Weights of a small mixture-of-experts language model, trained from scratch on English Wikipedia: 256 experts in each of 4 layers.
Below are experts of layer 5 (counted from 0) of a mixture-of-experts language model. Rows are named gate (a neuron's input weights, with its number), up (a neuron's input weights, with its number), down (a neuron's output weights, with its number) and show model dimensions 0-255. Each number is 128 + 32 x the weight over its row's rms, rounded and kept within 0 to 255. Numbers have three digits each.
Before each expert's rows: a language model's description of what the expert responds to; "gets" lists some tokens that make up at least twice as much of what it gets as of all text. This comes from a sample of Wikipedia text that the model never trained on. Tokens count by the router's weight.

# expert 48
What it handles: Pronouns and noun endings
gets: " he", " it", " He", " she", "ence", "que"
gate0:075106116136133126112117129135118143066082117178093081130111148152060125156133109110146122087097166169092067144120090093133143163166099098122133171117093100151079081103100142138153093111101079171127091162121160108079127103127121117129131099192109092124140175141182071138149083124102078152135050169139126152095078154192096121156142166130161083086185112125072146147133186115084082158126077135104127135148125076118165123191067160181088164068083109119146133132159124164169138169094141079114155152122145148161088073136167077119185132117140149201103106161145172139121155120123085112093087101138061213141067149173132170148118101106146103123084156119036146110115161158088128136122144091125137085123114101181143160100106144162101100132130170128119091124120143080083141126145096
up0:157132145084127186105171143071137169189129149143149123147150134121185161093141125144139044128106080143131140133097140181091154117137162130106120083131140112088141143123099108157143117123118074156106159146120055179179087194096125146141121137099132126153170096165119096113109112086133092107131158143187133071152151113141114171165159134150142131144159085198107168127088178159114107169079128124153135083071153095146116069077143091140114149170101175171108124132118112112117096141149154140188167150145100120157112087079137142148122122067080162087203148154109121146093109137107122117119220141116190143132149098112165085161162126168141135123224105087184044146105129207153124092111101110089151111189111137080101132104113135112139109071072120067090163171087130096141102099122110
down0:120136122143149088242162146081092127107109164186204044107120130115136121062152203126152112159087157161148085147119124108117121142132139088120183124089112104127135105156086140144118135158165141151116128166158113103119100116163118122152084144131156070169095109166042134128047135175156143195075102133086101122155167155139114148085138118145169081129133098087093115119123083059150129147120091137183094148138134112162181141146105179107121089112104118102134190101132126149126103102150166124085160167134142127104118167163107153049081127115168182132108104142135151063119086144132140086142106172187131155135108135151128146182136098082093107163147178117066128131117156149166142171121121108151113133084156111149207196135126171063139161165114134167091067146096148170136108128125131

# expert 41
What it handles: Apostrophes and sentence openers
gets: "'", " \"", " I", ".", "\"", " You"
gate0:116114196124075145107066115094148137080089129123211097196181143172081142152109147124134136159139088077121089102138157089096097152164163157079137161111166113103080115060142180100102111114096128115097167111138061148117136141101147117117136117111162184154154108200141104104145091167141127136128136141150154099176101135138052136139102138078117148113150089159109151171123121153141091058122139139141182127136119103129116097164136164091111118169152169153139145160158142110128086122145108153115129077104107112087100136137121133210133125162206097141094104173101179141156123089143105054105114163144121136159125081179120108167207163145126084090074108097082149164185108163092104130069117163139091086092172182083075058066128091118144158115136158163149140139155096146162113103114084
up0:121148163133156146102114158102163175107139162124116121146189096150123121125124121140091072123169085156087143116119086112071154113158146097115114118133114089116090134142113113088161071080077145126084154139074072142069100123146120114114146121112105106200122110151198074123124063141137156137170142084019146144110100093128067120209151037090139150121203129131103109155120147162105059114112152129090147113156100105118174120087106164079097162067151152149153114104177141108196160101156123126091094076115092126111097137094157128158136173164165109131114142170149137135115129134145152065033091163127122085156167114162133143184083151136143131089105132128090086140158153168133131110127108179103076133109170203128120085127165113163149173108133160162099115143061086140103125156130118
down0:090079160148162083125122088128100153179164118141116113145143141077150132134141183154142109134104146139162116077160103133070097174130126102110145116151109150115105116123082112154144061156127162154109140106176171143064106134103169147181118172129133163153167063105153106108108113117130099122109150157120100085100117080113118098068150102118134172124072169112191086105189075110158112119082136163120094134137149135078103161153181130094085143095168063138171179171160079173080110088152087131090132147153102137137122178095191124120115123120036134093114032150122128125128137142120101165133111187114116103150193152108154156170118121121123177111107132167189094182162079147111211122127156128105157147115087133147103111157154172141138131133129076128081189114092058122111082133178056

# expert 17
What it handles: Capital letters in acronyms
gets: "M", "C", "I", "N", "R", "L"
gate3:151067105179110193185121020176045162114104137182200078133139168176121146138124138073106139182088132124144125147101135148164114160144110130065120157156123088116129135077124113140077135188119117185130135105170137117103115059139151155165130116105144119136116140139122195204119108099157113137104149187039155157139094101141140164107129152134131142089108072133054137189123132167138119170168158157137126162173186099145161117062158203094105148179115163106144154119133103125074135115158069104133163108162156093146077161128090173067144129083162115147147113106189163155127116102082105120163186108139079171097100140158097119099144135159127144127149128119139095134146105119135132138117115142073102132109162127100142141150104117119097094119163090178137129169108090156076167158123151
up3:194143151151144130060169145146135087119141069162164125165089157094092144098166157084089130116047062111145108132126140110116139103101156090139125119105117109150042108115079170146153146086127125105140135173124110085112089114149098156098122135154122155179107121174104068091125140141179093160104169095135158117170158089165106058075154147127149116159168186123106164112152173121109183069090120166171105051094133128121092080172123119130053122099059159136165135095145143116092119096101068120090135082082152144142112144120131154164155068173139123078111066103130131100169108143118056152089172092198124117093094128116121137116064154109129101147105111093113117173170118175129129137131130100175140133119112111186068084139119130104122129153115143148149079131106044130085102088102140
down3:106193115075141037067168138096135108162116108063133113123150110132132163111079109121102174156063113184067098112107125133144134111110078116109161147097124066139133175072108165111150118044156132147163122151119162107139165171109084104148129080097201159053147137165104172139175175118152148158148158104105102135079137152129088089099147138146127164180143118090094121153118069099155170135212123147175132157118140089147171124090130131113090196181182099101065125097124166083153131199092186134140095180095115081128124149130066108133162093139154156095090122115127116095105143124120105103137102119119103158090132186161089168124108092136089125158152086188085124128135119123079083139162113153117128117104144101148144118103145149149164121138131070119077136209144119186103129115132118

# expert 29
What it handles: Word-initial fragments
gets: " |", "n", "te", "e", "vo", "app"
gate1:136109131130195108100081148073118121105143096166126116157145164167122174146129177101127093127121150125101141101148145086149144137105078151084174084132091113133163098112119156123092150107122116107152100037120105172168099191137109067126167114127137242131074151113145096173129192096099123114127156172179117167101135115165116110227182113066116157116037089159110147070093142146118198099172136161091163145131088143133104095132188099111100157155109169119106164135133144088176171103105110162112139127112119069105121146077165185085092121135147140130164162129098148117129128113101108145141088076089138068110098091134132091178132114171206161167148132155116119136130119152137136078140103088176176131123154106119195164121140117118123101147118098118102098144211152134098095094112141
up1:119128165125113116116146086148104083128108144135116142135175170108089126116101185136164140137199127162131141118083182094165131111137081142109160138198131119107082160102186094112096093130099137158128127154076105147093172163135114112148096119129164131160120135116132133103138111097145143093077111125108124156139072164124139101152173212104121117162091118234124154105124195135123124119146165173174166097148101155182112077107135116150125118096128084118202124109083154111157102192054167125155111159128102145154067183114145145100136144163171065025088133160092176076105115130178164106121161153118143089116067113124153084078157159130141084119108141107102134145074048124116106122167164110157051122125129127100117087159126133095172147078091142190130099099123111095128147162134054
down1:177187095127125114168172097183163124177120083056114104102140113132143084088102106102124114158121124173094128101110088137213129103127118124138120072122143104167137171116123164158133104162109133104118165104119111171107067144174212192146166079183150128093143147107118168131108159132141075171115124123128119153194105124170152052105080164121129142073123152152122177157117163123080105158164128131092147135190070147133158094118132154088114160160054137133169117090151174112094129111137114129121126087138080234090139154165150149105092164126083114083110108162126149160090088161160129135125105103049118137132078201093123111058123114094131122113158075126121114091117116099083059167146086137122129178145122171119096122130129152080148115135107100079116142142091177151110127180148076

# expert 23
What it handles: Surname and name pieces
gets: "son", "ton", "on", "ley", "ford", "ell"
gate3:182109117117107095123178045112209136125097150117157124077088143136116066155097125093123139150094192110149152103129100129208172177139129143126123079085184182058155142139098111103090122162143090193100119164117095128145154125163110167139159142149135144147134121112130114152190119136072160151047101129142116113159098111203092101095139168176121134123183138118109128140132099169165167140146085107125123125108186154142135084068159130094120096125144094132136144132121057193120101132130125123181125133085054087122076131118141187170131149161104131080135123179155170098120168126172133109121159111169186145129120133125104131068129079133180143161176134131143101161147062094128116141057086118176110142185077174141128125125146100147188087105164135199149130127132151089128178099109146
up3:106162163114130145081189187133076148139110132097163157135082116141090144133169125131090120117114134174121143137121115099087073110163124150098109127103136119152138124116144126165116150185112174164177091073103084129071128133083161125136127122164124166095182189145137116149075134122196088175103136173165108134116121117087159140135092161130138135159129193132166115082138171120158169084120133163114121093202139201110170150161116145109160066101117095135160079116145056164201140099155181166050116129128072140140085140157087086159128089106153094078115147069151130082102147151132162141183162159103095082138123138159153142180185094094147135129113129074113140120192115127172140126122124098106143145076065136088096179073106110110201150153125122116100103177190113170117079161106159
down3:087091125124149138213117138162121177158135090084141104113142111078131132103120144104148157082188120121100136145138174099126120128090127149165127132084083175059096172121154149143112121181212174118107162137137127122124079098114173089126074139151092093082181127176101148122064134134111120149110135186129112137126141091132105080164128120071156074117137193119083112146101103102092111119051188119128105156069120139080154214108157152162087117098162132126193118168137144161089100133071125152076123107116174152179084172138156094116119053119148111142172164109062174145120130150171092091124168176137149107190048110083135139151136101150138103167144190107111143142147137164165203114122115148125099126136133093100112110127140110120100097103116136194143100111134092132082129138082075

# expert 54
What it handles: Hyphens after letters
gets: "-", " ", " An", "n", "ar", "en"
gate2:108190072198139139092091115087175082141074106177129113170127198131074187154088080146128164112104084119170116136137145101163173202112140074155179131136124082114085158078191122079132101191115124157107137147109121157152087174158128163172103189149097149166146091122167092094154085141106136136119105102115146179155109081110146099093163148115129160136047105170142141068104131113167127116132127095106122074122155101163092203081142123140116140144119128098113109115138114151148128124072124152144137123173154101173108146144187153151110098147084144135061152121069160182105151152123154140092112090096088162153146135139181165132128161121115042086154108106092141169204140119122109126112151150140148061148103109074103124174168149113120113086183132110124112136165090150153097190107120
up2:174118141117085138114132131114111125145117108111150083119174107166082105134090169138149123092129093118127161125106191143123101187101109074170123160121082050156099137109115150105145136149124164166151191110150105127172119105108122151106134198142144113148092157154100070168122092129166118120056133157109147079101109089099110088101134093130160147139097131198153127121107093063120116114151122136075136098081152102129146133117111047171126139124102141131057095112162171169086159138071086112097209088143159135075203100142111133108148117117120116038124120165134073169135168115140083179101127118086035185116101113073161175148165164105070077106079061142095115129145114100122096100128126154139200149135127139108110125111103113107087157119170145141068134104123063103160137179154139
down2:076161126153122142149115098125152122114093113132136117141128152195047054132100109096134130174154180136116077131102104130131149154106140116159134098092086185158178099167133189108116148089110118111119124110090104113144131126102174149087063107154081159132124161185141111090078081077145125099103118169178085166095121129154161136210135136099134120162117078186131113152163162151157117087134134099120110125122157142141079179132067148093152117109141089137125094150117120118130120156076155155100044079131112152167104153129123126066125189111159113175246095077099183090114136128084055181140142087131111170138099131164121153145121124130104142151157087141116124105083208097184107112136182128100100149140153173088095097123098148165137160116115128153111117161135096187089127218126116

# expert 50
What it handles: Place and Romance names
gets: " La", " con", " At", " Con", " United", " San"
gate0:098084071165097105118110147168121129073086113127146119167069082127069119188070136164124110120128162186186123151088150154168114089166109128166075145097129167128145095127187118178188191241156167106115084123140159144155125108127148141103137121100114158151114111112178161170148143218108114135157176157140108109170157183134103143183110077135123139165093085134153089137127111182104140131080133120144133128208112149095204121139094144146127142145153139118106143164073115102144150123196122110125161118104128112152131105086163174120181141190154073119143185134090102169120123128091089179113125147123141156108120131152065146154136108107103133166141110149115157154130140050176062204139148101128128119148120118080101124055120116145092154167151117115138149153074112090131066121137149
up0:090129152192118049152124077134144125100174140125188100122162163130113173118121114080169066088137168182203132110101166135110139168133091064119157088172120176144143142111123106147200118098097093089147181103115060132112137163150127127141087158090121119088134180163133152124163119116079120091117066131129119110128051132153166112085101090125110097119057126198146109148168134105123114147164142102121119136139130123119107097167159076122120128138122109137148153082175169095223131105130145142190174120137132130101178135097144088155178131185077112161088080151114143129155106104146088074130086139148105169168129155145190169158144116148100108144162125135124128152117077145080128091137190155131174125108091161163186144186168067101082118177143131160097121131134099089124053173120139
down0:132118047083123090179118129096146084135142076160086144130139035100141132134135108161096093160077159153164165133135090158156127103113188164147072141055118137140125143164143130126086130166140096129137143076105101127121160104174170178194189134129129139144126104139190153117157144158104126183102109132135089146100175051131112112069099136159154110097091156106162114108161116142097151131090190153134074124143122152074152044121182119196091157150106153108141127130137154178132101119154125152150112145125114174115133089117143154131138141073105121128133160130104136144115091154079137158109135123115135100121143108180050107115101142134127116204134082134110153255101129103098170088088079101200109137108081094092158162122063127156140149153101106102155133130099152161163083169148151

# expert 60
What it handles: Mid-word syllables
gets: "ci", "ma", "ba", "ri", " ma", " Ma"
gate2:148111195090118081158169214119122180182150122132125112071108155150080121185145101107094194164166158155041122157131145157130096112112061114114088169176114170169126107101119066095105098148117117162117151079187146141093167164186085144119086102114151160083143162127124158120088097140118156141148126100076162116086142153064124098152154125181184137124114088138100130163157145121088151117171146151167176134131152202175130100134117109137130132068168173113117132189113159166141143118108134165161123178133106130112098091108205122074083139101090124076128110162148104099119158111103185156088092122138118077140089118096171103137099148124081052139120094126149101119107182131104128151166146165079115085123105162100151131100095118122146097167130139105141119132131164084210104181107164
up2:096138125118083097176145181112112130085085102095155080189125071138134125083041133146117152176160127087172094100129146175069156104116104195116181149143119123144122134097128126100121107117091153113113112171164110142091127111162125072112100154135104096117118156087143166108120132103190155089112156114098135138116068155107113129142141135066158123139093100122134077105140109144055100159140073152091109110118181126127168138145098075105141089105159094123111126126169155230146065127117094121175165175100136109130140145088174100149113103100206149057161122136117072169132157194098158070153171096124119112127096177166095125140111137123047130108150164124120103136131189106091157063140166143117116122135114185186162147095119163134121080105131123141179202175068086147140162125099136
down2:107199111143110118109184122133135115143096101120117106104116127184130148183175102129154097179175104127125135087150165049102125113090172142149166112125145169150106124151161159115111176181156124174130152140135168112148171148129128173196091165144142092119144150133152118151142082165112175090143096085058098162152124126101132130148154143132127149122139099062123146188139133095148160135171095134152139079136124136075111102154105196140102157116133128147125079169071147121126149093152115087069092113058174104139177146196122153110133100102090110156151170149158177139098206127104158112120152104131100104189143104094111110151090120134135154084145150115198147104107109131178103087125147115119068126165094119141091097086188104074161139128082107092156181178033072114128119048125206

# expert 9
What it handles: Infobox field labels
gets: "s", "See", "ation", "•", " Pla", "S"
gate1:221114133093114138157113147096140115128077184122107144116149146152138132100134095100192208125144105167154197202187129143182163119122128124088116086150116146037090081082136154158102214096166071133179201167097150134141120121156134090197093162165174072118111146142124087125132089150119132127156111117197093117108111094184134120112128144176153142070111169117127100142074116095088131133158129167139075174149165083086112128130160147123135149139130120142133092114152148173144118094087128152150116105120161148175197148075176115132185127141159130143139146143098114158140111098119127165115118059113093109125095121136138155137199135093127115112106167104085155106181117118159129127170080090132104214118118124117069139111114084090074111089166073108086134114159110157155164123123106
up1:159137115189158105130141149144103137093124144101188098130180147175126176126104133100163118090147138147116116182097131123145124103132095115164121134140127180166137166124129147129104126118085078120116096153107137113089120129141136131129142109104185144177141122173102179137127134118100089154107121172110121153100180106162128138139165064135188131116107156068200141112134099119064164152130116185196148102170061129124178047114119147097118127120209114138103122100119155102128157095186069082049151130100075196137115160109062170144153074144153085160092147130145147094138092115080115111141094091176105073087092147185172140181096196153123074129048146120121188096123148128129119158160111070082162151173137114101092112110093116161185161161082106141095118110154187172123143124166144
down1:145103196195142079094105114105112102158117123188103088123162062042138118158100115133081157139133098121145100124109186131106175087119146122077122144158095190138103104192130121129093137096134132101142183182144150205115130089104156179181082139109080146167109153121176101161126117109136110154118116089128141157174108129104116124112149071123084145106158106139076073109193129153126157169119151101136169117187121115145100147136127074114205184056193142089108074148096133073112159165122114129146138124125133123090150166118145094101136150133114131127116116159146124134107165178012111139170148178127156131108077143113169111121186132160149099144147127122113142142148177077162137179151142131108153102071105136104157128132182128120096115140043131065140162154085137154088115161094183

# expert 7
What it handles: Mid-word syllables after f
gets: "ta", "ga", "ra", "da", "a", "na"
gate1:102100164093119089141124140112085129174134108088162125156111109124141052122168159165182171089132119164153088143090085158096113150096159177158124132209159132147135105130149126146097114130162155117223115158118164190126127172159063183136146109098113225121173164110099158179117039166166132128128109153183107112152112094099144080087084130116180159188146131115103150152082158141117165135178064132151089110115131094129149169132150157112136117156141102083157124107108119074131144047120076160091114135168072122154153190170110133150118107122172098122113121144145087086123122074127084135135105139167136152126116014108158098179166161116131151146121121123113093161150126084109132131159105062076143170115127132181104127132138140144097145092130134175140104126133208109080151109117132
up1:136116108144083103161091126131102125109095159131160173114167095109137130160134124155136147128146136134112085168129113134094176150128148126075105096081087124106145125144172128079066104098070126126064108197158145140072160160103128139173144129070063119143167187155115154136148144069169155128151103076145145128214076149174119126176071131074202162110087151214082113129096083212109111143086149145096103087115176142094111154132120101124138109141089148084176084121129130158083119166126109099150074101156128105112179148109117070113106103126153131127126216089079128177083142097142136130156145138081141190141128100124110195175123086095143150137130150140068124127158099067094122121110138109109194133132167130145118112086112174182124130138121138140128110165155118211156184156146108
down1:113139139150139180090160178151115166140157134104086129123115129117106085142104132140185140165126141096082094085129144128131192163110111191126110145081149141158108117133066154149131131083110086147109152109137089127123142135115088125127145144055126132122133163157145053166117109099193174093158059181100157108147172169103098158097166154174104119169110210184165113132138156178124112110126123061147134201106089134102095103117161130144128163124125151176139179110122106066118132135106116134110134198117110164129162136142143110170102034125188104126168076100171165147138161140105105160126177137106150104102101142158177154109129169119078120107097055147166087107139117141083117073085131156096165143093095139048062068150105118164187160134102136130107123147088157101097102160098207

# expert 8
What it handles: Infobox field names
gets: " ", " Born", " Time", " Country", " We", " by"
gate1:149122171158101111122110128143116097138088096099158168127128109136108069099156167137107158190175162162162156159086168108111112119169158167093112100105092168182120121123133168150150145114095111118107116212082123099150168152108206136097148119141166157159149159152072152186131097148140137105106111143082148086206116135118144118123149050108122196123151109155162072063152124161073152116123097170134184135114059167141173098121166076167081081147121129118151101129171128093122081043127159131097145113133109121075108157170137104133157164112163104131126167117094130140091118151098203118173155108110139111146192126100193136136136126141104173139164075116142167078113133146073141138177111122145093198151084113083173126146081095093098106140170122204109111121118118112164185147188127
up1:082161154122112076150106128134100153117183095102125200177109098111173095073118124094143130128176142119094140132113127167117117154132065130103156120127167192068122122110148162178188088113060125094119145078117104105154155126065171145149123169156083110178113132101112154145130164172132137082168139145132167129122111150157176038084159160101142151089120090091094130161127118102141201107176158152141134109101184098136108170089138139144138089117192133168103129101101152132165124157106147130185176109088131111149169120149111119150140109139172139170092065142080127107119111112098117198065136141086134133070094156163164114082137122130149171120101126090108114108109116111109134162073181127167169080073095088231093109118105108116051134096138119154115136116123113119096034113090094
down1:090111108150164185163143204126107153141123110125116136116140085166091197144109106096145145179147131135143122116136147139159076126120114168135210084061120094115134142163154103075103133189157114145158122156150194164144113096079148158084058208121111105169128184106133144137118132162093133118131095089172148133133141116132179127144149091149117123121077145148116086107148112164086174092105151079074233183148142087106183137117091165106183085086116093178122122107112103114110125148120092106111086065169145138133102190142140115148115110082075092150098139104141135210145075121195141120168124129175154089103121101115132109122128096164139124121145103116148183112145156127140093116101110136131149177116161205094111154125121129159100174147144124109217132111170103199088152139069150

# expert 33
What it handles: Name-internal ch/gh pieces
gets: "ch", " Ch", "h", " John", "ton", " ch"
gate1:122109180113125154151140147127143066153099114058149124162100186146139087181145093114061134143124129151217101111143143086113109172164101094087192136127082119087132119074130162119118089137121183115146100077134117106095159133161131168115107236086157153099113141143096114124152064174082127153136129143135146105093103149110150127173093148149100160160131152147151133100066156155128146108101087086054129158150122176193121114189172134094151139105146147113155128144141146166132119177172072089180189116097100078140147144100093118090141156150110121139118153102103123135194116070144094110179131180123120157104048124124170114113137136133063213153098165094148090105101116123137212103098093145114142137087104095132169121136078141140117071104070193137110124128132185111137128128143110
up1:155124113163134112102082117188167124084113138178084113137088123171147131186105070071178205140140125090127187098097126104185127090187110098124142097134123133142119111149156123130159166153160127166136086110123195225190087107123098136142129096102188108086153129099156088053126131127151119116147118191159105116088117129145084117116159118094137122161083121193095098140117102175110196131116102122130087143149116158165168106121096139115175089111089119126101116172114141080207113127170122110131135113082099016164120124062136201114144177147119137095148148139129173173069143129118132144134072106131113130064118164162149185083218121151143186149134119093105140136168115148119138175149165107151121139107126085099121097111149121104058136093121123128123125123120171159132110150097094
down1:162200081128128097146083135120170153147095127196112126147119107140127128142125190130113098108123091149116145158162114152075141127117125118129129167122118110137111061074098088171143126129143125186145145154132142129134124090126115085145185198089085134156095136190069195127140129139114136127159109209110134192130159100116136187077151092120122100107117099149182093120185106094151121128112177102088173226052116153153107129166113098147129159179167111179125105145096098134162132131155116143149116106090132173149123140212120111076115085152158146140122174137099111160125129107109177101148121206198112145118104168162135122195161109146167147226144121135095087073129092071114107185098097097143180138139108133094154115118121117151067092136135101159182111094154098150148103079091128